Below are experts of layer 4 (counted from 0) of a mixture-of-experts language model. Rows are named gate (a neuron's input weights, with its number), up (a neuron's input weights, with its number), down (a neuron's output weights, with its number) and show model dimensions 160-199. Each number is 200 + 40 x the weight over its row's rms, rounded and kept within 0 to 999.
Before each expert's rows: "comes before" lists some tokens at least twice as common just after its tokens as in all text; "mostly gets" lists some tokens that are sent to it at least half of the time. This comes from a sample of Wikipedia text that the model never trained on. Tokens count by the router's weight.

# expert 11
comes before: "1", "2", "0", "3", "4", "6"
mostly gets: "–", " | ", ") | ", "; ", " (", ": "
gate0,180,195,151,257,231,259,235,200,203,204,227,212,156,249,243,161,267,154,171,176,154,169,175,197,212,182,182,222,182,192,200,162,261,206,244,230,158,270,143,203
up0,188,158,155,210,190,178,204,203,200,208,151,175,243,188,157,179,166,226,168,283,180,261,213,243,187,205,221,203,239,180,218,262,151,201,114,231,234,149,212,204
down0,209,150,157,94,247,275,203,179,216,182,218,219,212,222,161,169,268,201,229,136,267,182,186,157,252,207,206,217,162,188,162,181,170,229,168,181,110,203,281,181
gate1,184,162,207,192,162,206,231,209,163,200,204,182,106,197,256,161,218,155,169,214,143,195,157,282,218,275,157,194,160,172,228,191,292,244,206,187,249,153,216,215
up1,179,202,184,195,241,132,196,179,238,196,248,157,253,160,226,191,199,147,216,220,218,195,194,236,185,159,304,217,267,169,147,194,223,122,146,213,246,217,204,201
down1,224,136,167,254,201,237,225,183,131,224,180,193,164,204,215,117,211,153,233,260,194,292,237,199,126,201,228,120,232,169,202,190,194,177,186,242,245,158,180,131
gate2,255,271,228,198,226,208,199,173,138,177,261,201,196,207,175,134,151,177,235,170,179,108,244,251,189,115,170,224,212,196,137,196,213,213,202,175,154,239,263,199
up2,283,249,280,189,245,103,200,140,183,168,107,161,274,224,304,211,186,198,205,163,205,166,254,197,199,223,214,180,227,153,143,211,248,125,203,204,229,183,251,218
down2,207,212,169,198,165,229,168,267,214,237,235,297,142,150,153,210,202,235,169,189,210,199,114,165,192,125,180,291,163,178,204,216,170,249,258,200,140,244,224,215
gate3,183,248,237,118,96,168,236,184,173,255,202,247,273,186,196,201,168,197,139,217,253,175,183,210,197,220,188,127,176,147,63,159,158,139,136,265,209,208,204,188
up3,223,136,201,185,234,178,207,201,225,190,165,286,225,135,233,173,280,274,145,208,252,194,245,167,216,217,184,264,295,193,176,176,239,215,226,225,232,268,175,177
down3,174,240,185,192,183,295,228,186,142,123,198,220,214,104,262,129,254,191,233,225,154,233,247,194,161,172,142,225,199,206,242,200,213,131,206,132,242,254,227,293

# expert 18
comes before: "\n\n", "\n", " The", " He", " In ", " In"
mostly gets: "),", ").", " ==", " | \"", ".", "\"."
gate0,194,196,215,210,239,239,201,225,238,298,224,150,224,240,188,194,198,271,185,227,280,190,204,183,284,204,271,262,182,209,254,79,181,213,261,215,249,118,240,234
up0,153,194,232,195,172,217,241,238,172,215,207,169,199,223,200,227,248,157,193,195,253,188,195,208,193,201,190,114,181,138,224,234,131,138,205,229,249,238,94,168
down0,165,196,235,189,191,222,230,219,226,196,167,293,238,239,208,256,181,209,165,182,140,191,207,74,150,190,246,236,208,209,273,191,121,181,202,268,249,204,260,245
gate1,199,191,242,251,156,216,207,217,168,195,198,173,173,145,168,206,194,133,199,208,173,180,246,194,222,159,249,289,184,219,207,172,160,171,111,203,241,107,223,175
up1,220,239,180,153,231,199,209,142,323,179,156,177,231,197,271,142,199,208,120,165,157,161,200,177,231,216,201,180,192,206,250,238,224,183,276,239,148,214,194,275
down1,179,209,193,146,178,183,272,155,171,158,194,252,213,225,206,229,282,304,152,109,150,186,224,175,175,217,147,139,188,227,187,232,284,179,164,264,216,256,183,190
gate2,227,230,205,147,197,250,258,176,269,85,218,128,234,245,206,239,205,147,282,266,194,186,257,150,142,199,177,107,200,203,241,237,287,173,264,136,256,211,215,247
up2,214,313,231,216,238,259,249,253,225,223,205,123,179,184,191,259,209,133,260,222,230,173,216,167,176,247,181,155,171,247,239,240,223,201,352,195,147,227,250,161
down2,243,163,231,219,154,218,154,232,202,160,175,215,222,229,178,247,168,182,221,228,190,165,247,236,147,167,161,165,202,158,214,193,130,146,195,147,191,203,195,190
gate3,127,215,264,213,283,258,223,184,244,265,188,197,161,231,143,185,266,286,219,159,244,255,242,169,152,210,217,203,242,243,132,177,212,175,144,232,265,221,240,218
up3,106,170,155,214,250,228,260,214,231,248,238,168,220,220,209,226,225,204,215,146,225,174,186,217,291,245,214,266,309,209,174,196,169,236,166,189,234,218,222,201
down3,231,183,222,246,78,224,207,236,217,301,223,158,212,185,246,213,248,104,217,205,223,131,207,195,208,202,240,226,205,175,271,183,167,196,252,165,260,217,170,189

# expert 10
comes before: ".", " |", "\n", ",", " | ", " ("
mostly gets: " United States", " American", " India", " New York", " University", " China"
gate0,230,148,260,209,242,216,254,256,200,172,229,215,213,177,161,243,193,207,167,266,115,211,278,223,178,254,254,182,142,177,158,279,212,139,241,152,184,225,191,201
up0,200,196,165,206,241,205,161,219,157,204,145,253,195,237,266,174,194,228,198,182,287,245,154,236,142,181,237,188,219,145,277,174,160,162,191,150,186,298,192,187
down0,149,242,217,156,214,167,172,163,176,209,256,192,232,238,127,206,263,248,144,228,207,142,217,250,227,159,220,185,252,221,154,209,238,197,146,147,197,206,167,255
gate1,222,225,225,225,242,228,147,219,199,210,166,166,214,135,240,188,210,205,194,195,286,202,149,220,135,279,256,227,155,232,153,199,253,226,184,222,156,275,192,180
up1,182,185,163,189,113,225,169,140,207,163,208,229,203,235,220,227,135,224,244,164,273,130,305,198,155,178,244,237,169,257,194,180,221,165,151,225,182,167,157,173
down1,245,189,214,148,230,118,205,204,167,247,301,137,138,177,175,217,185,204,209,134,219,212,172,197,284,207,133,196,221,214,182,154,167,209,258,198,202,125,255,246
gate2,251,210,216,293,197,200,218,210,219,169,203,178,264,186,193,229,222,203,267,216,253,223,198,192,184,255,223,211,199,241,244,226,244,173,151,203,208,189,209,212
up2,153,166,220,303,252,199,159,289,158,166,191,167,192,110,140,198,206,162,196,208,175,233,200,173,206,180,197,171,212,277,225,162,172,282,190,193,220,206,207,200
down2,173,252,151,157,190,179,253,180,188,208,191,198,192,244,303,180,156,137,213,96,190,154,230,273,124,214,149,167,166,202,208,171,172,121,193,259,188,219,212,203
gate3,231,145,210,199,273,165,195,210,212,221,143,129,177,253,119,215,211,212,230,192,187,212,184,193,202,126,212,150,151,169,193,166,190,185,161,250,203,168,230,264
up3,234,179,233,249,192,276,177,228,217,233,199,278,217,184,228,178,149,187,211,187,234,131,179,245,149,215,195,200,190,233,171,141,177,315,178,165,196,241,186,205
down3,163,250,156,194,307,200,216,178,177,242,168,221,249,244,198,188,201,174,207,108,176,219,98,159,182,226,198,107,171,171,214,162,216,109,283,215,209,243,146,214

# expert 23
comes before: " | ", "–", " |", ".", ")", ", "
mostly gets: "10", "000", "21", "14", "23", "9"
gate0,254,220,159,186,209,218,164,185,223,161,145,198,229,263,197,161,163,255,251,246,167,193,152,179,223,128,218,213,196,263,212,170,198,233,236,210,263,254,128,145
up0,215,227,152,131,134,178,164,152,140,166,150,145,261,200,197,160,169,211,223,165,187,155,235,220,225,179,151,154,192,213,174,254,198,185,224,241,183,260,201,276
down0,160,201,231,179,232,139,180,178,183,248,176,201,199,211,182,272,198,196,231,151,218,188,129,156,206,183,209,208,187,259,204,211,235,226,198,225,224,173,143,214
gate1,229,121,197,210,243,158,262,256,223,155,214,183,198,197,190,205,231,180,185,190,199,197,219,187,208,199,181,217,99,145,143,185,247,180,144,157,270,184,254,273
up1,164,184,187,138,228,278,206,270,171,179,216,242,262,176,184,173,277,176,242,258,140,205,210,140,263,154,275,189,185,164,136,254,195,189,149,146,210,204,163,229
down1,179,244,205,207,170,134,260,186,163,167,101,247,206,142,219,253,175,221,229,247,259,252,205,205,190,161,251,137,217,179,196,233,167,203,220,161,155,263,216,125
gate2,199,143,328,240,232,181,205,251,231,178,221,219,290,234,240,234,185,232,203,229,251,202,222,213,232,286,244,231,166,255,220,238,221,175,211,233,193,228,224,208
up2,170,138,126,212,200,201,228,186,244,185,237,237,205,192,83,237,199,159,155,152,219,131,213,137,203,254,220,209,207,222,196,180,150,167,213,183,156,222,260,170
down2,225,193,213,191,138,224,201,208,197,233,176,158,131,216,228,234,175,226,196,278,164,203,189,174,226,172,212,287,184,187,128,159,202,208,175,199,189,129,206,242
gate3,205,193,186,180,163,143,243,148,291,272,160,191,178,196,165,179,171,156,217,151,221,160,207,186,188,212,213,234,152,162,191,180,117,176,195,260,206,221,252,228
up3,220,220,212,235,133,280,213,258,159,147,246,195,234,226,173,181,249,262,188,257,170,254,210,185,262,209,208,191,228,248,122,210,245,232,219,110,206,210,186,185
down3,207,223,176,181,154,283,234,207,135,210,270,176,186,216,162,150,280,242,255,169,220,221,247,180,237,146,209,171,187,210,120,154,189,203,268,212,233,163,158,177

# expert 13
comes before: ".", " of", " of the", " and", ",", " in"
mostly gets: " film", " public", " season", " group", "ations", " school"
gate0,225,226,151,160,172,198,230,134,138,164,177,158,125,176,172,138,296,224,236,217,225,248,190,202,174,302,201,322,204,177,215,187,191,126,193,195,196,289,76,197
up0,207,187,165,123,178,129,249,216,210,228,255,169,211,208,233,131,254,196,217,167,269,201,191,199,263,156,246,228,212,111,182,257,146,155,246,162,176,216,201,260
down0,153,238,165,193,211,148,231,167,211,179,209,185,181,225,212,213,189,214,233,171,106,227,121,246,245,269,209,183,184,252,223,265,238,222,248,218,116,185,188,205
gate1,192,167,166,244,190,177,148,239,220,131,158,330,236,144,178,205,190,241,273,230,179,230,221,216,128,227,259,106,112,227,230,250,171,255,194,210,221,212,230,225
up1,164,113,217,212,188,120,203,212,162,206,306,181,183,158,212,248,189,198,176,229,236,200,206,179,255,133,161,176,212,271,177,227,186,185,189,240,259,194,121,142
down1,160,126,169,180,171,191,205,170,214,163,208,227,228,199,144,158,247,271,248,134,249,224,149,165,181,303,267,145,201,256,207,186,180,214,162,210,208,219,258,191
gate2,153,215,204,196,175,206,172,226,201,164,216,160,186,107,184,209,212,180,181,224,185,146,139,121,158,180,227,245,293,279,191,215,195,182,185,113,204,203,171,229
up2,154,201,173,104,234,220,261,198,144,184,236,170,116,251,192,174,209,226,185,219,185,204,215,268,157,216,172,173,230,142,143,186,173,196,165,143,216,236,221,261
down2,137,206,217,134,199,218,228,217,205,157,155,204,154,180,179,166,248,247,176,229,184,208,152,259,209,217,198,154,211,213,182,204,110,235,183,151,298,267,207,197
gate3,214,189,294,179,262,193,248,180,187,206,200,192,205,212,182,233,171,180,249,168,211,216,185,182,199,213,184,222,216,235,259,193,151,268,248,160,210,253,224,184
up3,188,264,249,241,148,280,134,243,185,150,137,235,218,160,151,192,112,177,225,181,180,259,201,208,187,174,109,197,219,282,204,201,214,263,243,193,200,238,181,246
down3,185,128,220,257,168,232,204,230,256,173,284,165,203,211,188,215,200,215,224,158,210,207,174,187,266,171,183,185,210,172,199,203,169,187,226,221,153,162,192,299